From a checkpoint of a small mixture-of-experts model trained on Wikipedia.
Size: 19 layers, width 384, vocabulary 32768, 104M parameters.
Experts: 48 experts in each of 9 layers, 144 GeGLU neurons an expert, 2 picks a token, a softmax router.
Training: a variant of SOAP for the experts, 496M tokens, 3782 steps.
Below are experts of layer 13 (counted from 0) of a mixture-of-experts language model. Rows are named router (the router's row for the expert), gate (a neuron's input weights, with its number), up (a neuron's input weights, with its number), down (a neuron's output weights, with its number) and show model dimensions 144-191. Each number is 128 + 32 x the weight over its row's rms, rounded and kept within 0 to 255. Numbers have three digits each.
After each expert's rows: "comes before" lists some tokens at least twice as common just after its tokens as in all text. This comes from a sample of Wikipedia text that the model never trained on. Tokens count by the router's weight.

# expert 2
router:108165175187117124155105130196103098119098099115139170108160129167107134182118112137127098136151106196132119143121116108090165152096077090130117
gate0:115157092126136068096113157072059056133126079098143128150125132123154111088079064113186113214132089133122144085125151133126157150106181098163142
up0:087083151068103089067091119091130071169099089117072156066146053116168151087169107113101098097162132053131127192123144136128144093100095159193147
down0:177134173105112076066103084138157112156114143164210114161130110124161134086112105124067124076150101103104066121146115097133133123146120099103142
gate1:129132168105112114166131034144161100153175102112132115147171138102109160101194145123147150161162173113122103146191135171171122148088159162103127
up1:052109048159094116083100139114096179170189085127107139155122157091096211077128113112104111168137124152136110125109104039166128160172105108178158
down1:099187092141096187085139156134153149195129129158182138116157122088123146123097162139108130174158095186130175175144161158111142153188121171156105
gate2:117148117122096092165100147154129115247124066139114069129100082133083130111187178083114132135171184140140202158198131130134152106099174129161146
up2:143128139142106124124095112135094111073091130123134147133123141135139142112134095095154145140135099111118095127087145161085142145117118113074143
down2:126140112170113087072016104088156089098059102128124072116121133158074147127094212083146146142144110152146147088154131112177165101164119116146104
gate3:069168179182109114118115096112141107130121166134144128152071098136103121063132133078100139087110094082089121153095115127123085181096130131076128
up3:118137125169135138079130173157142124108154174097103164142184142137164102132089144140156179128109123154111117135088104092140116107096064142125112
down3:152074159178082098184206184134148104111152101079116131091153088114105185070082094128090116145081114063209170155119173115109150061185127085142136
gate4:143100123134135174135122189164098069124121124133160161115138110145109146162146098115144129092146130092120165104107097163098118158121154155173136
up4:171084163175116172122135147140136119143100122163151098103147135125122121120102097085115101088091089143120105106120155137144187168108129129212102
down4:147121117155088167136151124124108128154121120058169175088141113175097110119164082097161113109113139206131175113054107165145147130124082167167141
gate5:079125115129133086118129155151081072127159138144155125119132106167098135168152143146123109070197160087146145158081139150089101073138090169196123
up5:126100177120143159118184103087064093128135104066110128122112129103166108093121181147149115128103166079131146158075159142134072168100106117120114
down5:105108157113160105111112138113113135141134163100146098146090153094146205149160159100167087118112159181127151150168125150120201093114157110086114
comes before: " |", "==\n", "==\n\n", " ==\n", " |\n", ":"

# expert 13
router:159137099150165106139115065114103112119142040101141183086133108148108105222121144133149088148144116109108102151131120157077162079063148136093117
gate0:174137120096148165152154131130147110166147162099120097156098124112152137151127137131139111154161148203147116155159135133069111127133111120153110
up0:113169168068136088124103153106109172124169090146106141094138111118117095149118121109140140115163145028136113190165165160104153124161118159187124
down0:135088155141139122139148108148088161179104077118135138173101118125182134110114134183106160111128098129131151128172071024094076136124182087095090
gate1:098096091150131130124152114095129153086122114143136102148099064115087134074108182138127040139169165112097176156129119124128145137129161145179165
up1:168105120138142174137106119152179089149086153160148111115206103151110087126114164160155088142125153147145146141147147153145162118113084123127135
down1:109106039142113110141121095094154141089139114142136160180174165140126134102133157173132098142154116147088128160171075073128159155147133101173118
gate2:128140155110148115156184129143088131107110181138105130152137119080105163129086136125136162113158095161132119158154160115121052142152115104148149
up2:093128155122141135112121156174138124135166135136147143170158102150123177156161121119125100093119132175102153111175128168152130134101169176161147
down2:151158085170081130137127102143167157111069175119179096104097101097162102176112128088108110117105164147126127189172130109147161129197152166077059
gate3:100142164140167075148132182073123095125097086111115117215177110116130130117160190129123105044065177136115101146120158152184183125154168159150104
up3:205075167182082144129142205128135178090149097156081127096152098161187142139098161073105105124123132135108165116177092152164122148112087127103145
down3:127133106130188099138168164072170140117116106155126110138091197110155171160106096108184131166180130084143151084167122123140117089077139107155138
gate4:114104147071156077152148086080134174182110152116085199125076148100112094079137110075124083109138160116091125111134130166115103109143157170159145
up4:095105121092125184090133084133103103149137103129091145091120099123172103138165127111145060151063135098120128108153138177123107104113097096156105
down4:067106138117130052125096078061166125128147155121121153135112133115134140104121170097198112176117126137121179175130169175159101086197155121169157
gate5:095134137155160170098134150025136094137090131100147106136126129119142118109097143079162099167131088133179120088066097169091102161129174078153137
up5:132165090154118151122091183132140125128140173161158132129100137078129115164091107132150155153172139113116086126073122141078097106150142100153124
down5:114156047142130097106131149110152144140095136090136108164087107133152052071101174107131135144115136123178137169134209116167162179103118123140094
comes before: ":", "=", "\n", " by", "\n\n", " name"

# expert 47
router:135161167130135131116115105056113101159135181149117150153148127116110134097056150079144102170127090159142088085073117129087093139188177075187116
gate0:137130101136162080132114121104156131136101109108150122141136103146117131133059101107120177150087092151167104121109125093094164169115119116146116
up0:092134128100162178074114167099094157130111146054165137177165114112142089097129183119185169138074105109117112131109094167084153100176112117179120
down0:134108115136108112157218090147129151085165185148138130140116113079124178131130084139094131183112148050155127153164177127143123085182088119130176
gate1:153190124159093022111153140092124074172121149120109148140115129156163152142140148139163103119094145176121138129121054156158123111135082104105133
up1:131186158143118155156143067138190136138107113148148170127107104099089125129109107110181127154056096127107138176109179103127107123174144142099132
down1:159185160158061088130149146129151109128149147071136161092096138144151115130114174134110142153051146118133105152087135141146092164105132122124107
gate2:192089152188131123145162098149124147166069132122137141108136130204107147149159091134115182107144112124125165157125091139182130070102092129139140
up2:111150129138122179128106147133155236169083088044141089180073149145093095143126053111143195126117113059121099091120149174125136126174119140153110
down2:099135179143089076126133186171180155148054061135120135102156162134188159184133130114136153183116103103164105103143146113170142075133139145175094
gate3:129140145077098147166188172201096075102122089132106100191088088138139139123171182111158085095131149122124123129134177071144102164080168179103145
up3:162097096133145130151166078151099120132197085092102194171082093057129139152162117120150140140112135135170113104141047101114069177104090124128163
down3:203103133110130149124115140138100106116131105110141106102167113134203109102099132131101175137164119159152122143131168135111134142099074119175112
gate4:134116129099097158084126126164139088161141147131147128119154117154104131161079117190098146094136146100092181133146119131134074157107172092158132
up4:115100124132205155134126114170138186235167138130149066052104115159077076147106135160127141160078183172131115153167109151108160102166177103135159
down4:117126141154125123156128124105119123108073082083121155113143145117200139191133151167078185178110148110077104187128105164144095141158131060124132
gate5:148177182081168106120117103100119110105122112213089156155130100080130167100102144116139134090203153190118090137100093133099098110117147165106121
up5:158120128152097101186119107139142152181139063125071125078146110126175123118083111100204104119136127153140140138127196144126109105162110109136110
down5:105093169054150145106210150117107147110144123141093092093099143182087120181173105147080108124084140110099164139123169130201119171112121118128193
comes before: ",", " of", " (", "\n", " in", "."

# expert 45
router:116148113161060151129123177205120143092175142096054097091139109200168130103137150184186153093132116083130155149103111137061134156093119114207159
gate0:178140115142133041101157105119138136078153084162127091115117153078146095175108188135153106151132135163170133107133115166123110174131132145114153
up0:182099134093098113124150107121126166154110061161127106128118102081067153092128104111118123165117130099156075051136095136134136078143164162204145
down0:137132127151130164106099102117066134154139122115114170119101144113095088156126095138171051128115131098092155108102146132074125113146101129121071
gate1:103180090176144079101140084147106082111127075145123150101096119074139165134055162119108092180133149166142151121155108135106105130130146135099126
up1:216134192174121133121130116189173117126135146119069132182122076157080150174132159154111125118132138160143059096097122106168060130156176099136145
down1:134133111101101178144126158093134092088155122141115183121138111195115144087132077117155193085158125143102116118151091138107121137125098160136137
gate2:180157160098131114094092135075105109126114123082164112118150118147156110108063107107104128145104123128151106134170149195103152192108169159182117
up2:127136152109083094149108068126154166124118142172112133091113117168130117152098134138163130147126141134136176191141178157083129149167109145143123
down2:118140141124165151110163079086124110153136106108155191149118135138176078080129085139165139095180094144101158139047181176136076134094161231121132
gate3:118123176147045117116108136159097098151150092113151141135125098149096132069173114120126143158132156120166085174136086168111173183190167117168107
up3:129130115195151148133114158138124103143116135190149100145124111150151108169103096129121126127155117128143147185109111099127116096128105109114114
down3:139077136124143096139128030131141204215142113126083116160131114161097084108129141118128079147150109126113177127095122127145093090137137098152171
gate4:174084178148135147138128147191140140157129099127147108170118100103117153165099097131076125158116137104141152120155118128161134104174170100109107
up4:134077073140106147159091114184079115171123090191091077076141121133168080121106094118161129134108145145181151155191090154138095139105147127140144
down4:153137115144147170149180148114140136127098120100164125067124162136111117178139137111145148138112133104145149097158178148161137172162140142132086
gate5:167174117159086166166167132085089096141121177127079167150101127123111153093167153117147095133163127139121113148117144120138126161126125102087157
up5:130106156102060123079101138091139102138133115128131158152113131130111125141160158141085127089124116132149046161103166134118145127100113151186124
down5:167111161106129137129108167161126135181080132130123158080114151099155130103190048116141181076114056188119192112205095116133117170093130137167163
comes before: " |", ".", "–", ";", ")", " |\n"

# expert 43
router:080139096199083169115153091145149162117108155166184109066182160095092136088201155053092134158176091131118106100115166075143121151120121074095116
gate0:157124157088141130158134132095101138145120151135095117198144107173146149122150114144135081140148156181096146148138161153092167192128152101117162
up0:092147141090166136127138164100113084123092121154105107116074122086106144159141092115148168086125134166129165106107167153141149102188099080141142
down0:147144127159175186097086160081074131181145085190059139104091135142159085153108073154177109058075130142105161101144178130134159110092139145151138
gate1:130112137083149089133128099118116109162119117067099117106117159113154192145152110154113119101092148128146078152217127155129115138137130097138170
up1:088142120148082157090094154164166166104123099159133120111140178062094186148128149114077168154174103107143101152183148091140158094158104099095104
down1:099137112162110125164090158103122123114140070138130172051103089105095163100093154149093115119118109089130165146107135191078169137126124178176150
gate2:117165141120144108138119194139136124214118115125103101108127121168110189238132098143173154108132109138138129153098113150142170092128104117168147
up2:150140132111138118108136125003123093138156156156100147190113163129145164118102080162157118120124132173122184092150123140123079136134105183118162
down2:121162142145128139189138125170107126177185089131107111142096101173137130110141164144108095104165121166151167165129093148167115095085171169110160
gate3:142077160098158115157150144132091100136169121120120124164125128146136150158135118170096073094119116144184145098126188139120141077124117144123115
up3:143192145101155129107104168072128118169078098114117164169055128153129097169169086050139149099102130094089162139143196143091157205156145190142165
down3:147131161120175118119169094137124118127139166107151129099131106036162117097044195197098185101114099149106100118076083155142111111127139133152108
gate4:137168156117136106165160149111115106157098109179106080115134098178128159159108079181138154116140141171157098128144112153117098138101136163135150
up4:089174103062150103138079102101125090150120100149098138147137120089122162177107154143220165146095128146140169126186104173090136118165103140156187
down4:141080169014178159136112131122148091145084100116126156066140146029164129139104175108082129113090143091133097170165142171111121112120197110105154
gate5:113068138137165119154137143155115108134106162090147123088165081095157077165111130121069132121111134109094118155165125139107097171190063176129144
up5:168152115130137091127124087104100115150126105080143080166137101155124013155120099204097114135098129152103106140145154139130085157154179098123102
down5:104146104077145117130044069116125185132116111171109137132163109096150229125123113157085136112085154084123152158083184190150166113116146083143106
comes before: "1", "0", "2", " |", "3", " |\n"

# expert 11
router:139074095116178132117137084122139064166105101162114096112143121111148159147076155115146163101101075175122134101132133129101113104070104104078156
gate0:128162158162186132172156141149086112128122201147109151170149070151146139161108132152156104141135125166166095138095109148152124129119172113169150
up0:137160097127145145121078104100149106135104107171139229120159121166172060173023124135083125147138083153120141114124091135090108125082086113120109
down0:131120192121112150096148116079151079146132154149094139128110131161159196071118146091132109172159108078085163150123047103097058086150174074130170
gate1:127148111143139119113142119165128167124112090101123175194086122101142094116134110079149111125137132056192104167133135139138102123202132187136113
up1:121117183154136099140153098112147121184139098119149152150126147112112155141162140155142156066139143125085172121118172100130141077112108186093150
down1:159160079176117088125133146112075102095097120168154119094108158139139125144122133116118120105110140103130082070107164139135158103127089133148135
gate2:129195190169165083172160122089085137139113126068066126163072131126151128041145156094104157162141146152159123109111093165114099137109116128151162
up2:155128141141104115148108076073131158118130120187112172105120145151159142126106164100086163142161099056121097091133126140147107124097132147129125
down2:084164125074111100129113093051111120073112165156100167183135176154107136113136184117124125141112190089102126113131178156108138125112162120143167
gate3:139137173176096150136127156201102111128138131131128114144138092080123147120155097129151111114143148092147095102137127086180135126135143151132163
up3:201143150156157176156155141117137193132060110172169086140144129130122101136147059063081109096227101148130118115129145113071097147120129135116182
down3:134075143131066170091098129132131123151100118126102140114131102111133164201128086173106132141113103104172155160129124174122115086120101113133094
gate4:137116101116085140096160094149127142094137170129094105082082096135146175088118140134083125047145144113153111127148038166111123113116101145131086
up4:145126159151159145134124127157123110094094096147162083089116134120071137150166161066153108088137125130084161086207128115183171123122129052131154
down4:178105102066158119132174129134103149039167130144083117134093146177085163082166138057114166112150102081163158151082205087122170155087161167107228
gate5:073128164147194095155129101062148089163136112083144127134157142087080096176121206120169109131140120092172136151128063140201052088120163133142121
up5:152201129138123176127173157138165121074173175134187094178129133158098107111141117127177137126127140227120130121113130071057137180091132141117108
down5:155114176114124117165168074054128165073112122121118128114164122127167186081078092093146167110098136097145172187099168126141107129139067125193131
comes before: "-", "|", "==", "The", "===", "In"

# expert 7
router:097050097165158135136161177160122150105150147133083127121201115142123102135086135173101110106129157107145147138147106195124109099151129163124141
gate0:074148047187123058144150114143132131114085121103099133158147136141066100153100119166154121146181094187082117134176140154091116121116109083101131
up0:120120136121160131132141102119088096160199121107132171143149120083110131146177117154106145096101108115122091095111108176089092140139116116182104
down0:077145172122143115167121146062086121122093141070196160123115096154126112140123117127130126177115130150133143129142130112087107146133133219117130
gate1:142100103157085213116116115163072092114122133173089159117063150169103125156107146124104115145191069096139205116109036095095119144186129117071092
up1:101065075124141160132171100122083089122152140153124123142136135098099138167092167081146122162174145177123143136099129133175119088114124147103139
down1:102116147074166112105180119094154137124186198117166080074147185118142108103138111065144148162131066148091164161122198087113136123106107116176179
gate2:144114107115096155104149171169108146192090140080076090168119077142137150124056143127112169082152148158173120111116092109097102087166111175131130
up2:128130136135120148145098069139188133103139144091223116155137091145157170096154135167134127155094152131127185118105133102119193124122139046158132
down2:122121146119123184154127153131112153137141076130133160150059129157199176112140099115148078117130162167168122100160174121126058166138167126086131
gate3:111067135122147149132117165104093120108115072145049132128121172152159149153151098128139134139091109119103133133101121124075089114102132093177139
up3:110141110129183165184160092173147093110119104109077188134114090079087139081107188137109099075109206177088117159139118117164112119154143105171147
down3:116131115188090107142136115109179155131066140120086055123129174135141143139125200144085136118122144175105179065131132080118090127116128122087131
gate4:078106119084140082154101170070140142112129140129144088168141155141090131125049082115059116078057151195141129168130131154138130192070136152115149
up4:145096131162147184164097057125093137129131129157127116092111128176157126120122159138198090117129121123093069150120161181154174115153119138192104
down4:032122148085128091134115132154157163133171165186107123146132106060128123180123143147181083135137115113131182072101152187085126164093094087136116
gate5:110160102121120148142095169081077121151119111161077161134089133131048185098112121107133147128193153108132105109227171113146102140160192136180194
up5:147146104167104084070154143138149158108114142134139141065197138154061124172109142146113136140093116074096093189107158147161077143136094135140079
down5:178104161161175131099115125152128121186151095078123070118092159061113175136166147138162069131159128130109107095148094212097205156163119168085132
comes before: ",", "201", "202", " the", "200", " in"

# expert 6
router:139123106099116111106136117070143117088182075126039153166156147172124143094087145155122086126178165119086111099126094123118100036114102131110102
gate0:148094190143154150162131131176143114107131136131190158131151125113168132110164122132214167143104079132106166090137118146138156167228127121160144
up0:079121122167093110100125137143097124136136166173198154151089138105093169107114131124172133116108138126105158128166058186098145140079156145139137
down0:152105091132104090116160136195136109147054120142118093127139134135091122105144117068099121177117169164171132147135114063111117109078095130105138
gate1:140142174166178159133173117183160061132146158102102092136114158120159126144115128120123109162108087074119102070092143110175168131095136119140132
up1:113127137124078148102112146140115133108130125123182115147075116106077075117082170089142115130157127105134133147126090139110109119180134180166119
down1:105143162168119155040139122158158098144113109129092143126141187156121113164135115125171075128072140148114033147145107109185157099106087113130115
gate2:113134124091109143126073119128174157142131129105176169120115126137116092078113130139094163191128111125175150090118126169071135151118122079158099
up2:064097108137131155117132140124133104134098106102137123135182123142111082092100150129162157217143098117145164082123089124065151086102106167093147
down2:054126144113121107151198134105126103084121173138163132168121137160060092102129150096167106213123176152205128117127115148136161115063098101144096
gate3:143111158088172128119098134109098156112136096111171151130097119131186081134055121131199141107101068057105097082131089170108119151168126127169129
up3:177148151116115121178095140105090166119158122097130212146183164153165097103098115131116138172114099120103083085120090134131140155158182115099103
down3:137145091084132145105064171111181120162152095124112088126141121121109093169113089127084134105195101112132123121131157125139193137156108111130138
gate4:123172153217177130083111097146115134173088130087098138132143072158107153154123142104137116133127171199127108108140115082114106124199204106060100
up4:111119057128116136062137112136155121136134089134146121114066146127158147147101167167122099123109146161124119089119149146160108115120099125134122
down4:148128097120166112147178138114180123153120168132098106127117095170127149109166117138112165182145102088087099107103106081098119112160105070159087
gate5:142131106085123152093122152181150153134086118118198112181138123079137131093077133131134083136124114123139117104106160125157155137182143100188162
up5:152108198085087192130170108106153092116175099134121142060090159131065068115179157138081171118146163102088137153141207074150133184113097155129098
down5:061119101111139149140121111096135092151155144148082197111166123162116111173143120142061096155167141132130142131108091123115189129170123121131132
comes before: "0", "5", "4", "2", "8", "9"

# expert 36
router:156054152157148193110164074171122187156121135171147093143128154111053141086157103095141108116137176147124176091130099180141121108129113108088110
gate0:083116173119142102121076140105135140085120157207141106107120105050129210127126129093123184141148091134162095189085127125136130204158154066169122
up0:089135092111151120126146117152097108086088088104183180143125107131098141149136100107135075149113118109102233119106128039095126078202104176109148
down0:157133096197162137181101122101121110124089098068193155076087110106156142080149107088121094126142159157111111150105122100138112119055113141114053
gate1:124117078113171108157106130116103121068164156136112145143106131095165179078071123097163102127119097107137169148138073134140127160155137127135164
up1:143122096179168135145159192178121164101146163196136154189173084137131153147061090089118097160174134146134111147125113125125126139167167134139122
down1:039135132139128070116133140120134079100117137171151131228080100122094167161132117145104085174117136045153126191181114182175121123123135161134135
gate2:108121121134125134136125180111118053131110094129115060102087128114127112071128182100104134127132156198154182145159155118139142108128116086139124
up2:137104121109150105130148092145104070134114098149134170121149123154128166136083141117137066142136068202129178105109056138106116047166088129108124
down2:144140136112120141153186077093095080164099098119169128124133123145132104109132134160117089153183169080152061125146163187082129181136168109145160
gate3:111098148160131126106131103098182103183139076172117113159166121150101101161060175144109104155153134057137158168116109173127130124119126133149149
up3:094137182157164129084052159136150111127134116079146107168139155095106182171166131140225147160083106120130138135098186119158139159079136144141114
down3:167204150232126103118073190133160091135121112175140112169089160099113090106178129103190125135063150102175135151134088124171158128138208134148139
gate4:175154120104091164137107117102153177112103100127078074109147127176132106070124139145110153153156165069096147134074157150109146110097140141147119
up4:129150116156134134135092112128127163136120121109110087143094140097116144143166162128123108122132137188178142122162134114140099144145157134165124
down4:137121081156151101153147148171112204162105153101094143149140126097104125144154096127126099176143108096147113096080131116123120107125094131145102
gate5:134105180087134120124121167110101103154131087121130087188085120102127102129144152076079148116113120147175146143147150093142184133143157119146119
up5:080147140129155131102190070159148089113152185155122158155169130198143163134099130187193122072144111159139129141098077214112114132149140146160151
down5:172149181093092112109112169102134163122074099109137095083145088164096126067093135128089107110115104168116150093077131085175168110092119166186128
comes before: " The", " He", " In", " It", "==", " This"

# expert 1
router:126119098189146104117099110075132131173091111099158154087119127195152041132159110176072110126136064110099125149095156127120163135111102114166102
gate0:102142113058095169108144186099167142119069102165103104132131098124125137095081162111106130101170151074104154162124080109203105153156147118170149
up0:161143087106124126137188153147147052111104125115115175155075185162132148106173108133147075099111135144098163074146158120222099121136104143178150
down0:127122144156111169172146141169145057114143095127097104109146193123132119123147118065109154132158144120179149092097097085167087169079107071101138
gate1:088200164099120115162151141098150152076136139166185095162118157100102154122119155153118128158140113216168116135138191111128160200090153131193140
up1:193158166100130073127130138111143137124140103099162116168121150102109130126172136141100110089177113168101178146168181128125212189163163118151153
down1:047120192130068132186120193144147108118137123171200102143103153099108155109134141159122167095151171168104188154080098142151162105138154138063131
gate2:147134136135064114133131142098091081091064113139106135093113112147136101104152196104164140068204136106122108186149120125127148134097149160121207
up2:041123119130114169094110125110205067146148108092091189111126149139130142106115097140121131149113129143095115123070149118095166123088067148220142
down2:177092077089172155082117111175087127118119069120141124176116164110130120117131212180154176101155141073105160088084082170143100128186125171111149
gate3:096146142091076149087132183121121085159102101119107152136127070143069052117129127113189124076213114117125124110132149107154131160144175122142190
up3:123175106095098133074108130183112141096136022068135168150120156085125117154154131113106132078133121108096102132124121163072167152120126110104137
down3:133135090145182069106133140061163096158129129137125076150105167170153111092157150118140151042064142125132141141104102142168130128182131110119157
gate4:133166110091136089150148132154075130092118073154123096129132139108106094057085090105139061128176101175130188125096118094159132097088135101187133
up4:090145166096136124147121091140130183133108137140127112153178130000136138155149180109144115132175145125158089090137155126148183128219179130090119
down4:127131165177174094172133141158141133119124145110120133175113159105109166113069107085120118166085117162169147106124123108131119180098148098139097
gate5:170124071115122107125109088079127129192091170128131066138119128105142126128140080152131128138150168206125134114175116168146164111126223179094147
up5:130175172105145162090166119112118151179134124076101173155087148086129127162151117134089184128077124072128164093104122144143132191156112149148097
down5:120126114163138114158114111179173117153140165126100137129147101134088191132123117166074083105104125130093137111175148168090134063094087110146094
comes before: " |", "\n", "–", ")\n", ")", ","

# expert 17
router:093119099147174097141130096173151109125121072079168128127108099063105123161191163089163138182094150149112178103151148093180124166131155166117208
gate0:146088129091173063156123155139126135156083089131137126135132135204112138131162137127125087079130105150179188184168137106132124052123091177132140
up0:107185144125109083136139187140113124098135128111101127185092151136181149125150170127098095164113177150116160126166104187115141133154191117139159
down0:072123112109178139068150091173178164123151112137136147110088162129083176181175129118141066105052166085134115115115137156122139154191053167096139
gate1:083126124100130103121128115124130096105092172167134100110129170208163116086152131125101088076117115134127156152112167189118100160124187137137101
up1:144102088213144119137113151109136091126116081093113158122175073133178079170127119131200185136079132136137130100164098154132183119165101242103059
down1:089092137082116117161088072166109120102103154087110086142095129131133147104178175155109117126208070121141146096121138084071116112126152130093129
gate2:135104104207100113125124120117112122159151155173081051119090125137138094121146131217162124150096121165099133120091076132089108171118152157088162
up2:066099159134118146158144141145125118124159219092099120149105115106084086081118104178143122036145108101145099130046091199120109126182103171127121
down2:106127126098141108067146132152148098123134156140100115107098204136087115125103122131108161136091131062164147101145131168144102209177108123134163
gate3:165118134108120179192137077125162073103166197114155170138154079103115107128121184140093124183122119155106119126126126117108123084156126080074189
up3:143114131146069103160148196107077089151098104115107073127166146186154163145137079066100099145115155158132096158155123178144160076163169223121054
down3:123095166136144136129130132096091111115086120145146138136047130139120145087178147136105139189094125101175186111148058071168179135149159070139079
gate4:138139115110133125145157106092166150133135153145081156160094113089095112186157225123085141100134099143129131113138168061120184076191119150085138
up4:202127141120102063132123213077166100169201135150112117125119161134186160138084099164094114096190146118102085157152120128142133077148132139073108
down4:120085120093159089156159168159130164143175128179086101161129123171189142130095101101065079069144147111083192154114082124122079139112123170183102
gate5:170197123067109114098125160125175191138117165134111175137102112186120169117101136116117144130134162126130155150152114120119117139129168121148164
up5:153208141148109087136162182099134156089134178037132192116182108162114158141093137140164171078101181100134091174171177119137133110117095172172138
down5:114184093136107125121154156095135145097153178143103180133120140060098161128093137126197122101162094178145138102180160140143123132155067172102090
comes before: " the", " a", " his", " their", " this", " its"

# expert 40
router:099121104092089083120118188141120111118117082120148101105159127106136103167130143168104139050072120113121126200153155087136122144103071139104135
gate0:149108128134050117127122073106174092109157110146137122146148137138093107166104174176135103097124116159141098110098093148104111110113126138111122
up0:114073154102145138145105130194105165102168151214182107144166136083073162137129115167180120120088121155168145090115112138089174140145169110179092
down0:081124109168186089158100158101165151139079141127156138149200173126072093170143149102115126102160108176136159181183138142081120166114147097160078
gate1:154081133128118085132094098164120121111094100132109050130184123147101163066125163151075085133109097206114050117148113110171043134086119138082102
up1:115136061150133086095141141174167097145099131134122150101136102142122146189130139160111113148105140120107132158181105127085204067128114147077137
down1:102127110156036152181137126111100114062091073111093117118126155191120080140108144125155167171062144140120115196119150139126133179155110151154149
gate2:128096114165160133125135144138130108174097117098105084098135158191162166151127170124165131185173127114109102129109111123119102113124145147158146
up2:122120239134121135109154141114077192117154117114101114152096164172073127124201088208128118089126138095188172117138125102051200120124149150140172
down2:149161094116106124106135141124176194142119088118120086115106102160144130082125133095060156119100132196196146217076146081130095100133124151128162
gate3:137165119153143136102153172102093131158159148161091083128153161171139133138104096096065118124117157149165096148093129174109128176161138112094155
up3:087173206203111097157120174104130188096171149109148135159141096069105132109110095128160160140117116141133117122083148159090101116119158157126092
down3:103124119120123159104180104050178129089099107201154166097172097148155117084144163149133077063071113140120187090115200156186123130146137089130179
gate4:137178186180139147140083152089132151118143132117161089122134117161106184072101110163126099125135131114098110159134157147163116108155109130196080
up4:102163096098009176110098165021109112133090107094157117133137195163148103138171090138108153083124113150132105132066158113129149108178119120134093
down4:121077123092122150152103144161066096148067163179152062138118139143117060090118129113127114133130129138145156171126161098178189115151128096062165
gate5:108092140113102127112144128134132093191109105106042118115092122092109132123153137099091153145138124133194137175063145128096137093169107100147119
up5:114180161137108143072137109116181099103158171169124145114168106130093131102093101110063147155163114116150129112107108170098111105179162113162110
down5:123129081092127191122181167112140108142156160133090121087100041162150099104151116147164142136145140112224137108123163125160094120154136135118095
comes before: " |", ";", " |\n", "–", ")", " place"

# expert 30
router:076153172155143101138162108158137077095165124156126138133093111138119206130122118121121164075103124091116098133118115146167065142154087140069153
gate0:120156170158162152156125073153136096147186080119092119130079125155125153116132141132183108170093102143144079149101139147134092157091117112122080
up0:144148154134067101106147154175119152159120115070126111134141084065113163153110146133103075143107142149114134145149168083124199133137082124171134
down0:106104164101150086191124149137108128149172135123156094109098091107141155063172174147166187142166100129124077141138168130130162231086144053139116
gate1:071118149137124136174157148170110120143072149143030086113105060128145165118116139108182108164095148147157088101112085101116049164135143159138163
up1:108069128107114123126104158195117136097028110047163115130163091161112141141134103076111138106064146156130070151139139111130141061169103122162129
down1:119133127132149112149192100216184126145158111165118122082153144119126128119132149130217190139161120119130084116118097118124091120058123161158140
gate2:153080144079159097150140109092106112164199162147141131217092153056074135087129165153123100136150140113114149105140103149104096122157120167126087
up2:161181108115066106118138091129098155138167093054110136115071147168132079105198105144080133141089144121109088155093135029113119168140129100073118
down2:166183178125152139147099133143102142067157159120140090097116134108134165147134122183149118123131104138119171124134140134122146104085143115072100
gate3:014130169109140116135151129091121094167133144054114161191162139134152110115120157115053120146114084123161103063128080151166061133152136068131109
up3:127130151130136080083108088115115193096115193144180134101153154133080186142090132129166155073117055085131151105102116168158100153102113071106093
down3:155117152179113201092098103097186142096151071125079188147094205077092106172150143095120055087111103100106100095118162124162124139119169139119089
gate4:146121174143108117114113155106132092122151132085102121174139115136125083121150132196111155132097152125122097055135090086118076090155141148118125
up4:092130094112205115104147160077163119133173110158073145123141125099101157104131141153198143105121150118125119087052129149132158107231063136109148
down4:164105081098120128141155126120142156159089178094108126116157187110102097129135145118102153113109116125179116180158119142114154144147143105096083
gate5:149150159104141169140090127164107134110112133148063122134128124099111084084138099111095085166153158127116098077095118020122122090103144123157046
up5:148154163173169111134109158147145136080073138104119092134154177124145118129112153127177169157073132088082101154143105142145162164149125065128097
down5:143195078080138177133168156124124112122065173123104098166096171156185138102146105107099158144107171111169150128124187110137076099118085124141172
comes before: " the", " a", " his", " their", " an", " her"